From a checkpoint of a small mixture-of-experts model trained on Wikipedia.
Size: width 224, vocabulary 9687.
Training: 281M tokens, 8573 steps.
Below are experts of layer 3 (counted from 0) of a mixture-of-experts language model. Rows are named router (the router's row for the expert), up (a neuron's input weights, with its number), down (a neuron's output weights, with its number) and show model dimensions 0-223. Each number is 128 + 32 x the weight over its row's rms, rounded and kept within 0 to 255.
Before each expert's rows: a language model's description of what the expert responds to. This comes from a sample of Wikipedia text that the model never trained on.

# expert 60
What it handles: Table cell pipes. Space-pipe separators between table cells, mostly after numbers, percentages or dates, plus semicolons, closing parentheses and sentence-initial However.
router [130 157 139 109 105 137  80 109 145 226  92 110 102 168 166 126 144 126 200 160 110 144  92 139 195 169 105  96 172 118 148 108  91 114 103  95  97 182 104 145 139  85 111 118 132 140 166 100  98 135 104 111 105 113 131  93  81  69 184 150 145 154  60 164 127 150  91  67  79 113 125  96 139 116 178 194  73 128 147 125 134 165 150 135 127  78 131  91  98 126 137 160 129 106 133 129  75 201 148 132 116 147 155 171 112 105 150 146 142  72 114 113 115 141 104 162 162 115 113  87 139  94 119  97 147 164 144  80 176 173 104 108 120 147 155 159 115 128  99  87 162 181 142  93 149 135 141 182 129 134 116 123 115 173 142 131 119 165 154 125  90  63 131 129 152 105 128  93 127 109 134 138 133 110  39 105 119  79 115  92 172 138 188  81 125 134 138  82 131  75 159 111 147 155  94 140  87 123 144  96  75 146 157 108 103 157  83 106 116 162 165 142 178 200 142 142 143 109 158 203 169 137  43  96]
up1 [ 99 124 165 125  51 128 126 128 125 135 149 110  80 128 152 140 137 131  67 147 114 189  96 131 180 210 144 188 155 124 197 138 142 177 114 106 191 130 140 132 112 125 118 128 122 126 159 125 167 156 160  99 184 126 179 104 109 112 127 140 110 182 117  88 156 127 105 141 129  73 103  93 156  89 135 183 143 170  86  93 145 153 126 165 117 122 109 131 138 128 127 136 121  85 126  57 128 119 109 100 121 144 154 162 151 165 105 119 160 106 146 138 103 113  97  95 113 161 107 147 107 160 127 123 143  87 145  61 168 121 173 117 138 141  79 196  92 121 141 173 106 121 158 136  23 114 105 146 103 124 165  95  96  87 158  70  83 113  83 137 160  77 145 144 105 150 141 102 100 165 132 180 172 103  92  72 139 151  71  85 177 135  93  86 200 152 102 116 200 156 103  94 177 106 110  97  95 139 147 170  96 119 103  58 156 132 107 113 102 139 113 138  84  95 204  94 118 117 144 156 103 120 168 107]
down1 [109 101 150 132 141 132  75 105  89  99 139 156 170 172 138 155  97 153 117 108 133 110 181 142 164 134 196 156  99  93 120 107 116 138 121 107 128 140  74 116 116 150 136 123  48 141  76 130 140 127 113 134  62 143 129 103  78 108  90 161 169 140 201 169 161 114 133 160 143 194  95 151 130 119 111 158 111 124 172 161 112 101 212 104 128 138 128 122  92  86 159 124 159  98 115 120 149 158 139 118 166 104 101 123 118 116 139 173 110 157  95 189  99 127 193 181 143 136 119 137 211 161 108 106 187 124 124 141 184 129  35 136 210  86 125 118 163 135 169 106 117 159 112 140 175 164 179  95 169 119 234 157 124 148  78 114 160 117 138 146 135 124 102 133 164  98 150 144 110 114  70  73 131 127 166 138  74 131  98 121 114 116  94  86 158  77 110 175 128 149 151  96 108 126 152 116 128 173 156 162 116 142  96 108 168 107 177 153 112 101 162 179 101 140  96 107 143 128 177 181 159 115 160  87]
up2 [117  51 130 188  95 140 172 115  75 119 124 175 159  84 125 107 126 133 121 145 160 124  71  83 133 101 130 166 121 109  94 129 114 142 112 101 104 177 185 124 141 117 142  92 124 168 211  78 111 142 139  61 130 119 118 126  94 135  94 145 103 132 154  60 128 113 152 171 140 120  99 124  99  79 100 174 161 146 102 167 117 148 151 142 157  90 162  88 144 146 106 144 145 113  96 116  94 148 109 173 105 152 136 101 132 192 199 180 120 134  96 162 182 170  95 141 168  94 164  86 160  60 109 115 147 146  96 113 157 123  88 151  93 130 142  98 112 151 144 143 182 147 116  81 177 181 111 115 117 124 152 136  83 125 153 147 147 133 151 127  66  62 192 136 138 115 135 147 108  93 100 129 122 107 135 136  76 118 150 152  46 158  77 138 180 138 134 196 115 144 152 130 141 121 135 113  88 136  96 141 186 104 153 131 172 130 123 102  25 101  90 153 128  69 127 129 170 129 133  66  77 111  88  86]
down2 [159 129 146 137 113 150  59 192 138  97  98 130 132 128 122 108  90 127  91 140  95  97 200 106 150 116 165 124 140  67 168  85 170 107 135 140 195 126  93 170 135  77 137 149 176 116 158 122 180 162 147 134 137 141 112 111 147 137 162 217 172 147 117 157 173 114 111 134 147 132 158 123 112 108 121  92  91 114  95 120  66 120  89 119  75 155 185 125 153 129  95 203 104 181 181 164 107 101 111  91 122 116 159 122 129  85 112 132 160 110 134  71 174 152  97 100  96 131 138 126 179 129  88 161  98 171  63 169 126 170 115 137 228 156 140 105 129 176 168 141 108 104 100 167  94  92 148 167 145 109 115 132 131 120 164 108  83 113 132 158 146 141 141 159 114 119 133 155 136 132  88 142 148  92  72  85 131 135 113 180 122 157 168 100  49 118  71  97 130 108 123  89 147 130  63 124 134 162 134 158 153 168 162  73 102 163 143  62 132 116 124 144 100 102 107  95  82 134 145 202 173 146 102 104]
up3 [168 150 117 130 147 198 104 125  82 180  99 158 125 152 107 162 115 163  68 173 171 132  96 135 162 170 148 150 145  71 135 131 146  96 150 196 123  92 117 156  81 163 109 122 124 115 161 150 167 107  78 208 151  95 158 164 171 175 117 187 139 129  87 146 106 124 150  67 140 162 144 126 111  44 152 154 126 127 160 108  87 101 114  71  95 160 139 153 114 122 159 140 106 127 168 123 160 162 158 120 145 134 138 154  84  96 144 146 136 102 120 164  73 189  69 127 130 121 102 119 130 107 107 157 174 120 138 117 138 129 118  83 113 123 125 142 152 140 115 150  99 164  77 145 171 104  90 192 126 146 175 106 116 147 173 164  75 152  94 129  81 118 112 103 129 134 117 114 201 110 117  68  98  76 136 141  81 150 124 139  90 155 136 144 170 161  74 165 135  99 114 148  80 135  93 133  84 143 183 121  71 115 132 100 110  91 109  70 108 163  85 117 167 132 159 202 161 182 153  71  98 165  68 128]
down3 [186 164 130 140 182 191 128  95 166 160 104 129 126 146 137 216 112 159 161  93 118 125 101 126  76 155 183  67 148 172 111 127 125 103 109 120 167 150 203  98 133 126 102  77 156 163 138 109  92 115 141 106 106 168 128 128 113 149 166 136  96 132 152 164 148 130 102 115 170 161 148 128  96 115 131  91 125 106  99 101  63 107 183 133 120 124 132 111 136 125 158 122 132 103  96 104  66 146 114 152 132  66 187 202 138 129 133 114 120 163 136  61 146  82  96 147 108  76 144 167 126 197 116 143 133 115 104  97 133 129 145 167 101 154 154 108 178 137 151 120 103 138 127 163 106 132 132 133 172 121 101 106 102 191 169 148  87  68  49 132 182 112 128 105 187 153 104 169 164 114 134 152 143 177  90 164 119  71 141 139 118 158 142 118 135 113 127 141 157 180 130  96 188 104 173 190  71 165 103 143 160 100 142  89 113 147  76 150 180 188 165 129  72 146  97 194 102  94 156 161 147 105 154 117]
up4 [188 147 112 109 112 103 175 154 142 121 131 118 132  91 151 120 110 190 111 174 135 136 147 170 124 177 167 142 128  47 122 179 136 139  73 117  74 150 110 230 120  49  76  94  97  51  96  87 139 152 147 117 164 157 100 124 117 125 139 106 138 164 228 138 118 116 137 138 143 111  93 122 148 122 145 155 151  97 151 121 116 126 121 155 108 152 131 157 156 117 117 128 109 167 148 114  74 115 133  93 132  80 113 161 126 130 100 120 133 100 102 112 180 154  62 140 151 156 101 174 129 128 130 153 134 137 136  64 112 163  59 142 164  95 157 192  83 120 103 114 109 163 140 130  93 108 123 103 106  66 111  98  83 141 124  86 126 179 109 127 127  79  97 196  52 125 122  81 127  93 117 124 153 185 176  54 185 137 155 101 124 181  99 170 139 151 164 176 165 146  93  95 106 120  68 143 131 127 150 134 133 112 125 122 128  95 112 167 100 128 132 116 125  89 167 138  94 159 127 133  81  87  74  89]
down4 [130 102 160 107 132 124  95  76  97 102 188 148 132 148 133 205 159 135 147  90 109 159 115 128 107 162 130 132 119 142 127 136 116  81  86 129 145 131 101 113 157 164 115 204 102 149 172 122 184 153  78 120 140 156 168 159  96 122 117 102 178  94  67  88 209 123 151  84 108 159  66 104 123  55 113 144 170 104 137 150 128 122 138 171 182 123  91 111 141 161 176 113 145  98 120  78 117 115 174 103  85 175 143 145 111 121 117 141  98 129 155  84  86 132 121 133 163 170  96 146 113 193 141  81 137 107  72 166 104 111 124 130 125 110  81  76 129 130 169 116 129 118 103 145 148 133 138  91 139 151 108 190 151 133 147 167 103 124 154 177 171 131 133  85 162 101 139 103  79 114 134 118 108 109 112 201  99 153 191  38  90 119 125  89 132 118 120 159  89  96 125 152  44 165 153 166 156  87 155 158 130  82 136 119 111 124 128 139  58 164 147 161  91  98 109  99 119 160 180 124 204 190 141 118]

# expert 26
What it handles: Month names in dates. Month names in dates, usually after In or a day number and before a year, e.g. In October 2023.
router [128 144 112 138  87 137 174 109 148 157 129 124 182 161 133 138 106 122 146 145 119 142 121 165 113 119 122 181 110 121 170  76 124 137 128 131 111 137 185  88 143 172 127 117 137   0 110 111  58 150 107  83 107 116 138 114 128 121 149 164 124 143 124 130  85  86 113 120  80 142  86 159 129 137  88 120  85 152 119 121 133 194 143 145 158 154  91  53 172 145  94 137 108 132 151  66  29 217  99 122 126  87 156 175  98 118 138 193 153 114 178  97 126 165 141 166 137 127 153 115 150 142 168  62 105 126 104 176 135 113 123 114 124 106  88 144 104 111 134 125 118 143 124  96  96  83 142 111 129 162 139 129  88 155 163 139 145 134  98 149 138 142 132  93 123  45 120 118 118 105 109 122 172 165 101 152 134 166 115 145  97 116 144 138  81 177 127 144 154 118 133 168 151 119 140 103 127 138 117 154  46 129 116 219  26 133 104 184  98 111 104 122  94 149 158 108 181 182 115 128 158 155 124 118]
up0 [ 81  91  95 107 124 142 160 131 132 183 185 112 194 166 134 115 121 100  81 153 112 212 127 177 115 152  84 111  91 138 108 153 133 166  44  85  88 135 127 157 133 165  98 121 115  90 161 163 149 175 131 105 127 130 131 120 116 136  59 103  62 111  46 164  81  94  97 129  93 143 150 112 136 136 132  94 100  91 142 146 125 143 137 178 126 110  83 178 198 111 123 150 108 169 125 112  72  85 122  96  69 101 133  88 124 119 158 119 212 122 115 154 126 109 151 126 111 128 144 105 131  91 182 178 182 116 157 156 133 152 201 113 100  58 109  59 153 120 144  77 171 140 125 130 141 139 106 123 137 124 121 120 121  97 117 126 131 143 141 112 109 128 161 160 136 153  68 155 190 151 111 134 123 154  98 125 162 133 195 119 133  75 153 126 126 108 160 138 127 113 107 157  79  48 137 162 128 122 141 145  79 116 152 165  93 165  77 155  68 140 108 119 167 143 141 133 225 107 132  94  96 124 126 125]
down0 [ 33  98 119 186 123 166 135 170  61 110  94 160 149 165  50 170 113 130 185 185  72 137  89 115 112 173 149 137 149 117 115 102 126 142 105 145 132 157  97 118 165 144 167 119 191 151 107 123  72 163 134 169 135 100  85 131 126  53 148 151 138  76  88 130 129 144  41 126 140  97 184  69 119 106 134 117 140 141 109 141 116 146 119  89 152  97 101  92 125 148 129 100 139 141  97 127 113 194 119 119 208 109 150 104 134 148 145 116  85 127 147 116 123 153 147 100 140 110 161 116 100 142 128 117 147  74 108 120 128  90 159 126 115 172 159  77  51 174 119 114 103 155 150  80  77 170  74  80 165 144 113 154  91 128 133 188 157  80 154 171  64  62 143 136 164  78 114 128 141 131 168 133 114  75 167 119 161 111 112 100 109 169 154 127 154 118 165 123 101 131 171 164 176 141 169  64 151 153 140 130 102 133  98 169 158 125 112 107  44 158 135 141 121 145 123 114 110 120 175 128 105 129 139 119]
up1 [104 126 104 143 150 134 125  90  92  84 104 122 167 103  84 104 118 118  93 183 135  48 126  87 163  83 123 131 121 113 135  78 125  55 118 129  83 129 147 126 192 143 157 144 202 125 143 106 100 180  84 132 131 174 145 186 111  77 117 103  84 119 128 126 112  92  76 141  88 120 122 151 124 186 121 122  94 174 148 135 101 194  96  86 155  76 135 124 119 116 146 166 126 132 108 153 123 112  98 146 113 110 156 132 103  57 109 164  53 100 104 102 116 165 163  94 126 151  99 140 122 156  94 166 149 132  84 148 150  96 118  99 131  90  53 121 188 131 162 118 125 146 124 170 149 124 112 140  65 153 147 137 100 132 101 110 157 147 128 129 130 158 136  99 122 137 130  66 104 163 107 133 178 127 117 112   7 116 156 176 144 100  82 154 101 198  90 116 184 138 101 139 192 116 148 140 132 109 146 182 110 113 133 125 157 121 114 141 120 150  65 102 197 120 145  39 184 126 140 106  93 124  90 101]
down1 [100 158 155  86 125 135  91 179 160 169 182 126 153 108 127 155  80 154 146 167 132 170 142  76 126 196 170  77 134  90 140  72 117 104  86  83 142 168  92 123  98 201 145 125  85 117 121 142 157 150 146  99 115 182  97 117 118 115 171 111 201 156 114 138 142 125  87 142 170 143 135 126 162 201 148  93 155 126 122  93 134 130 114 132  92 139 140 133 130 116  96 157 101 153 133 119  89  75 153 132 143 161  86 152 102 134 156 138 171 126 125 167 156  80  89  98 182 183 147 114 125 109  95 162 130 128 119  98 112 118  97 170 156  90 202 146  47 125 145 171  96 121 128  57 154 116 121 103  71 131 118  58 136  87 135 125 128 110 173 109 135  80 108 141 163 110 113 121 110 150 116 115 161 169 171 170 192 133  53 102  97 166 130 118 143  97 124 144 110  93 145 128  17  74  67 144 102 139 109 161  78 120 116  91 168 141 133  66 109 133 122 148  93 120 135 132 156 115 145 102 146  95 193 139]
up2 [ 80  74  95  95 137 162 140 139 151 138 168 123 150 131  98 147  98 124 111 112  83  93 182 136 108 146  92 145 179 139 108 139 194 106  90 113  75 143 171 122 130 155  95 126 137 110  90  76 112 179 115 129 151 112  97 109 105 131 173 110 135 136 152 100 126  87 110 202 108 150 149 112 127 120  80 157 138 146  96 153 104 173 173 122 129 199 144 111 135 160 107 136 146 114 150  98 146 149 142 117 108  62 167 141 154 100 147 139 240 168 140 102 120 102 105 128 100 132  95 163 157 187 103 150 156  85 159  84 186  93 114 110  32 135 133 118 124 157  83 123 142 117 132 106 124 110  88 116  86  74 135  98 141  59 112 114  80 193  90 153  88 110 159 131 170 171 109 159  90 105 147 125 139 131 129 218  38 115 149 124 168  94 142 116  92 112 115 109 161 192 139 137 100  91  79 125 123  99 154 175 150 114 150 118  73 116 122 167  64 126 114 167  83 101 164  74 138 145 112 166 114 156 137 126]
down2 [139  93 165 138  63 163 179  79  92  80 138 108 106 120 133  88 141 153 164 166 117 169  78 118 140 120 159  77  71 153 170 140 152 106 109 115 103 125 109  93 113 106 115 159 125 120 134 155 119  89 154 142 162  85  56 187 115 120 141 144  65 118  78 148 130 153 108  68 104 120  31  75 121 142 146  74  70  25 127  87 122  91 135 150 118 137 146 114 125 128 141 118 170 119 121  80 184  90 122 147  78 157 140 127 134  91 173 132 136 175  95 144 109 144 164  58 140 122 137 131 113 144 118 135 137 174 105 170 125 122 148 173  43 186  90 134 167  70 145 155  98 131  85 109 113 152 120  81 114 131  77 113 111 142 131 160 145 100 151 117 123 106 155 136 160  76  96 161 118 132 154 162 164 147 109  75 155 138 132 155 117  79  95 107 137 139  88 154 132 108  73 136 129 133 132 108 131 195 113 134 142 119 148 170 172  99 108 107 190 112 147  94 105 144 148  92 214 157 125 108 179 151  72 127]
up3 [119 200  90 104 188 120 153 140 189 133 173 163 117 148 139 134  65 135 126 103 183 114 148  99 154 169  86  91 115  88 119 140 107  85  93  95 118  54 159 138  67 144 111 130 173  76 217 219 100 125 160 127 134 143  96 142  86 132 108 119 133  56 113 145 157 151 133 123 108  74 155  78 163 143 165 143 118 118 160 122  89 105 173 123  63  99 101 120 137 107  96 129 122 138 156 123 159 154 125 179 115 146 123 165 169  67 170 138 141 153 178 112 114 186 143 149 114 135 124 124 166 114 164 133 198 126 160 133 122  85  66 124 135 126 152 126  86 115 171 120 152 145 123 121 182 103 178 171 174 131 192 132 133 135 100 137 162 165 160 137 138 117 107 109 126 172 113 182 151 123 154 150 128 166 161 120 114 149 101 124  99 159 110 120 116 125 143 180 134 119  80 148 106 105  75 117  81 139  68  94 102 178 139 110  80 132 169  74  90 124 144 149 135 174 150 172 158 192 167  69 106 115  91 141]
down3 [ 97  92 145 191 120  90 141 154  98 118 116  88 125 159 147 104 141 208  74 101 150 134  90 148 115  89  98 123 111 117 124 151 131 148 120 131 185 146 109 111 128 131 108 101  79 119  96  61 121 136 201 171 128 134 193  68 160 155 119 113 116  70 108 180 174 104  87 131 141 155 132 143 103 137  83 196  85 122  88  88 135 116  78 122 166 154 153  78 118 157 133 122 127 105 130  83 128  93 120 170 140 147 118  70  61 130 194 111 155 207 116 105 128 137 181  66  86 109 154 166 109 125  85 141 129 122 154 108 171 200 156 103 168 104 115 156 112 139 173 138 141 142 118 124 139 134 138 102 133 132 138  78 127  92 129 136 164  83 157 134  88 120 100  98 175 148 174  97 138  97 136 127 111  99 183 145 108 112 153 127 144 152 151  52 152 171 131 184  95 150 164 140 177 137 146 111  91 158 143 157 178 115 135 168 135 165 134 107  99  77 160 118 187 207 161 143 138  93 114 195 116 112  86  78]

# expert 34
What it handles: Name and place endings. Closing letters of personal, foreign and place names, often in tables, like Kurt-z, Fritz, Picab-o, Tvrt-ko, plus -burg, -ville, -shire.
router [144 101 129 102 151 125 118 152 103  85  96 157 113  82 139 117 124 113 154 130 116 132 153  70 120 119 116  81 116 144 135 118 126 115  64 134 146 113 101 110 148  42 138 165 141 114 114 138 142 143 121 127 113 133 108 126 137 147 121 134 125 140 172 132 193 126 120 133 144  40 123  73 115 188 114 166  53 133 198 115 136 106 116 102 243 147  70 141  37  97 161 174 130  65 101  74 232 105  71 116 141 126 105 160 169 122 201  58  69 180 139 157 107 135 110  72 130 145 152 169 152 121 120 122 129 143 133 117  85 156 137 128 148 123 159 123 129 118 149 136 131 125 111 120 134  96 107 105 129 124 137 140 140  84 135  69 130 127 123 137 144 131  68 158 124 133 115 102 121 115 112 116 162 126 109  77 163 118 156 103 156 132 116  26 126 143 131 149  89 141 132 108 136 137 115 118 138 116 111 112 120 140 132 247 145 118 147 146 155 108 111 140  90  76 134 192 136 154 121  32 157 149 147 143]
up0 [170 172 124 127  63  75 103 130 170 173 191 142  93 190 156 121  88 113 168  89  89 153 144  96 138 155  97 131 180 100 191 137 100 138 103 189 135  77 136 110  93 102 110 172 148 107 129 151 155 187 137 152 107 119 113  94 120 127 104 173 119 137  71 128 105  90  49 128 117 126 161 118 109 168  77 133 130 134 165 133  92 104  97 114  94 101 126  93 118 117  76 168 123  96  97  97 131 132  96  99 157 113 138 163 194  93 137 182  94 117 115 148 149 107  92 147  65 142  97 159 134 131 125  81 130 148 124 108 109  80 144  96 113 116 111 172 101 148 127  84 129  61 107  97 158  71 166 112 176 160  98 107 115  74 180 121 126 107  92 128 138 145 120 112 119 130 159 128 186 142 119  95 182 122 130 108 137 124  26  93 125 107 119 120  47  71 120 184 124  83 149 154 113 101 143 103 105 102 141 126 103 149 125 184 183 125 158 128 196 141 140 143 147 173  97 136 176 154 116  94 204 141  93  98]
down0 [106 112 227 130  94  93 160 150 146 168 118  99  51 113  95  88  96 101 101 111 109 137  83 165 114 124 141 153 188 144 150 127 109 111 121  92 105 185  93 115 113 167 122  95 124  96 109 167 130 151 137 111  78 142 136 117  76 103 101 136 105 105  79  95 160 154 141 164 117  59 113 169 121 131 100 144 139 122 120 165 139 176 115 120 206 113 131  50 124 137 168 140 153 129 189 146 147  83 137 119 113 152 125 128 159 154 161 120 131  95 202 113 129 163 118 108 124  49 131 148 115 163 122 123  86 101 156 165 146 163 122 169 148  94 100 170  74 102 120 163 143 148 121 176 169 129 124 112 155 118 116 120 172 173 127 192 192 160 137 124 154 145 120 126 117 110 160 136 144 109 110 121 129 109  91 111 120 148 112 120 105 153 118 132  84  80  95 150 123  92 167  74  71  89  92  58 150 157 137 142  57 142 121 118 127 202 159 108  96 159 109 178 120 161  78  41 117 151 100 138  64 168 190  83]
up1 [162 106 151 150 197 128 115 104 140 105 146 144 110  83 127 116 110 101 153  68 156 179 110 103 135 161 170  94 138 163  91  94 119 107 105 161 100 117 118 203 135 166 141 106 135 179 108 121 118 141 142 127 105 134 156  96 131 157  87 181 138 134 113 153 186  76 128  73 131 131 196  70 113 108 172 129 142 144  98 142 101 139 109 128 159 106  40 127 170 110  73 122 105 120 166  80 101 111 156 156 120 110 132 108  88 149  90  93 150 134 112 137  80 140  93  98 147 148 142 125 123 132  93  74 114 117 140  91 159 187  78 109 150 143 100 102  84  91 100 139 113  99  97  95  91 170 147 129 138 167  94 149 180 146 133 165 148 193 130  95  91 142 128 128 118 173 151  88 148 140  68 117  66 131 143  68 141 185 190  91  84 145 148 139 175 130 180  68  87 147 114  67 144  97 212 163  73 138 137  79 179 149 120 128  78 152 130 128 114 105 193 105  69 107 153 117 107 150 154 153 127  92 176 142]
down1 [145  90  88 199 116  97 121 129  99 139 150 114 154 163 148 104 140 122 108 146 198 118 174 207 146 129 144  99  68  92 101 174 139  81 116  85 187 133 149 151  88 107 147 144 144 105 123 112  98  71 110 121 141 108 105 157 111 190 127  75  85  89  18 115 177 140 159 186 175 133 146 165 181 124  79 120 140 130 109 118 166 110 122 196 147 160 155 104 101 138 196 109 181 110  75 116 121 161 106 155 142 167  81 120 108  69 134  76 124  82  81 101 131 159 183 126 111 106 126  88 104 160 159 162  65 101 122 140 106 123 116 101 135  94 151 123 122 135 142 122 154 129 145 106  87 141 127  91 221 116 187  92 113 121 145 156 117 134 174 132 147 111 116 135 154 137 134 151 127 140 184 123 167 113 174 164 116 101  60 113 142 160 169  91 149 161 128 111 130 119 164 112 176 136 134 166  56 102  95 144 110 101 113  64 110 175 108 153 165 106 133 160  87 174 171 118 145 110 143 128 119 149 142 106]
up2 [110 141 119 130 142 109 184 110 138 116 168  97 112 192  82 145  83 139  69 140  87 170 146 220  92 165 124 111 128 170 126 197 209 141 110 110 129 110  52 106 109 177 130 113  71 135 127 151 123 122 158 120 145 138 118 113 145 123 137 140 161 106 176 167 146 111  86  93 122  78 139 122 125 132 154 112  70 172 112 168 110 102 108 108  87 159 138  64 172 168 162  89 121 117 143 138 140  79 126 155 122 100 112 122 203 120 166 115 133 130 130  82 156 149 110  59 140 135 180 101  86 144 157 124 115 131 109  70  67 131 108  47 154 139 138  95 122 132 119  96 112 100 141 127 153 114  99  90 167 139 158 103 115  62 145 120 146 148 118 181 162 152 109 157 197 173 115 111 158  97 111 135 159  87 121 115  50  70 132 146 189 109 135 137 169  94 110 119 173 139 156 160 106 102 157 163 173 170 108 123 140 133 122 104 165 129 129  73 116 140 119 119  88 113 132  56 111  53 148 122 156 125 137  51]
down2 [102  81 127 122 116  97 141 110 114 135 171 145 172 155 134  83 154 143 154  85 113 110 165 107 190 179 149 129 158 132  79  51 178 158 177 146 162 103 109 162  79 117 208 123 104 164 108  95 111 136 112 153 103 111  84 153  85 125 156  96 172  57 112 185 173  94 146 133 111 151 150 130 121  65 121 142  91  89  83 138 117 110  76 135  87 141 133 100 144 143 143 110 141 141 154 108 104 175 114 136 124 141 124 118  95 131  91 167 206 133 148 143 133 138 137 100  97  85 118 100 143  74 212 180 118 141 140 142 113 109  91  97 150 165 143 110  93 144 136 126 152 153 129 137 122 138 124 156 104 124 100 110 174 135 135  47 170 129 119  79  88  69 142 170  93 138 195 108  98 179 120 162 106 133 108 161 126 121  60 157  48 120  59 138 156 135 109 143 190 130 142 144 150 102 127 153 175 141 127 147 135 160 132 129 109 118 118 112  85  74 115 127  93 214 182  71 120 176 154 135 102 134 190 139]
up3 [147 158 137 119  58 176  76 190  86 209 123 162 110 142 189 140 195 159 126 113 129 140 129 118 151 158  94 126 114 137 142 100 110 153 133 127 124 150 156 130 155 111 143 171  89 110 143 170  95  97 130 123 135 172 176  30  79 119 104 135 118 120 138  92 171 109 139 159 145 131 145  57 176 183 123 159 146 147 137  91 139  88 128  64  95 168  97 165  53 104  84 121 120 145  89  69 146  79 142 114  79 120 125 143 113  78 164 121 155 102 104 119 152 130  84 149 132 125 133 143 117 197  79 131  83 140 139 113 126 135 137  92 156 185  96 159 132 106 107 124  98  98  85  95 125 187  58  99 136  92 118 132 152  60 190 113 119 130  90 104 142 156 136 163 103 101 152 159 108 143 167 141 112 142 104 148 169 135 125 132 169 134 191 152 130 142 107 133 155 112 194 115  36  98 179 110 120 112 101 114 147 122  88 176 124 101 108 190 103 138  99 190 102 142 138 118 141  64  87 120 122 144 115 117]
down3 [105 185 134  89 197 100  85 104 133 122 121  92 140 178 173 125  77 116 117 114 153 151 125  76 107 142 120  99 148 157 123 147 144 144 127 137 117 196 102 145 146 174 138 105 157 146  96 135 178 165 139 176  87 120 143 210 178 130  90 150 178 123 170  96 174 145  95 129 132 133 148 143  95 143 153 151 181 188 105 147  83 134  85 150 193 136 130 141 150 162 143 115 103  74 121 106  95 152 163  98 221 115 131  69 115 142  70 148 138  95 102 141 195 157 107 136 143 131 128 155 179  90 140 117 140  95 111 159  87 109 158 177 129 125 163 116 171  75 175  98 123 118 167 138 162 104 154 118 128 137 122 131 103 166 149  82 182  91  85 132  76 101 144 186 119 100 110  96 184 149 116 101 148 143 140 164 163 100  98 130 176  96 132 149 116 129 165 105 106 152 134 133 157 153 123 169 106 125 163 133 147 127 127 121 197 144 119  57 142  90 193 131 176 177 163  74 168  77 151 107  83 139 128  49]